From a checkpoint of a small mixture-of-experts model trained on Wikipedia.
Size: 13 layers, width 448, vocabulary 36430, 162M parameters.
Below are experts of layer 7 (counted from 0) of a mixture-of-experts language model. Rows are named router (the router's row for the expert) and show model dimensions 224-335. Each number is 128 + 32 x the weight over its row's rms, rounded and kept within 0 to 255. Numbers have three digits each.
Before each expert's rows: a language model's description of what the expert responds to. This comes from a sample of Wikipedia text that the model never trained on.

# expert 3
Event and award names
router:129157097105127102103077116128132090164159108112113120111110130122160115133104091068180165132101143138203132118182124062134144093121119137134116147083137165113107132182114101174140099162110036163156110181141111161119121139143148160143178077105119126094135158129123121078152174122149127183129129128145164158120113145156105134143116048168

# expert 20
Short inner word fragments
router:085156142153127155156128120146125100120109107179204158141145119134136077124133090120112124122104093141125101113120127143130168083094076081154106114140123128080129063179179159047126156129103142081113088081120131123128146126127172138151163149175107095149106093173106168134116165106158112130138138144116135182105131106079117091089138145159

# expert 23
Clause joins and punctuation
router:064093157106128086188129088130105156169045114124136141141130057177107143132158164112125148165181171118145073167069141195139171136160117145103116193112096135121133118110109118141067180104145118099124154121138188119069160182166075146138126162157093184132141148070115180154097101119136116143117091079101128133074069148152049120124131045127

# expert 22
Of in titles
router:135063100139142178055127083133137094147217124141098129167148135154175161143133130180161128145108137083130081167137163154140094153091069081136127146087122087115084089154133158111085141140119098105109162156117107136142120202090119110156080177137131136105161113093178135097089156083175162146152099140146163131153169099176137160113077139129

# expert 28
Sports scores, table ends
router:115203113138116091100126129150097083182089131157140188138129093144120122115137134071144171122101108107092109143092129070160140114162090091116105149085187114096138106132168102077150068049109142157096116138122155141086147161226170124131145131109108132091125092145175117101147162119081113142141095080150144111135136120114184166154152138157

# expert 30
Table numbers and with
router:131169078105137175132089139100121116126057136118147134172132128106129145127157128125094099116124081087127077150144095134153134140078163119106096142139121094095174077081119153170182110176097163115067127141131049135092140129128122115138143121167175115086087143122119143182166099129166135112138140132116121175176192193117186165128144073105

# expert 27
Argument and hedge words
router:119089136112136164159182089101090102140130156111147139066121174139122112179139151132148094160097163148133153099143138191134133085131113131112124083113137134157123173095105126048075137122144130116160140167104155091161190149086142121152149147127167149100105133139113098082146144139089152132149092125185124179118136098186067064092127172147

# expert 29
Infobox fields and places
router:104097018112126113192169121149165119155157095099134101111117183072187151191067143148089109111119067070134157177132113079158148106137105113114119120127132142130130103174127166142132114066097142101112133118143093103118137136083063092076126140131120160107106192109086139147164164142115156106089148095150101099044120143114105122146148140126

# expert 31
Film and media roles
router:086116134138118058067108107122147124141108087138077120148090089118170093117131117178131120139159171086182150131177163125176099119120144119146130169093170121145136091142116107051071164110068132135103166198115092125120090141106152136089128147148150182124124106151129121078145176190138095194154126112128168105121137124097179154123097136117

# expert 12
Line ends, spatial prepositions
router:168143130127124140131175129112125073144145151112117105116126107077095172171121072132119152119180154084130101122085180151094103136130144112132139125124153171077157160136087158118146086127133217141070143089136120111150169125093085117113131117131123106136134168164080062150124128128125125098054145149132129114167123154178072105106135153155

# expert 24
Predicates after copulas
router:153082135148125150204101152192112075181087162156185122118118135111188169129142174126142087105139105139137103111060157087077135167167164177093156156172156102053169116117177142141160102140132119103090102175089159122091121168152125166140096113121091083108166126157098119143112112088157102119076116081170157128097165110105133115144159077090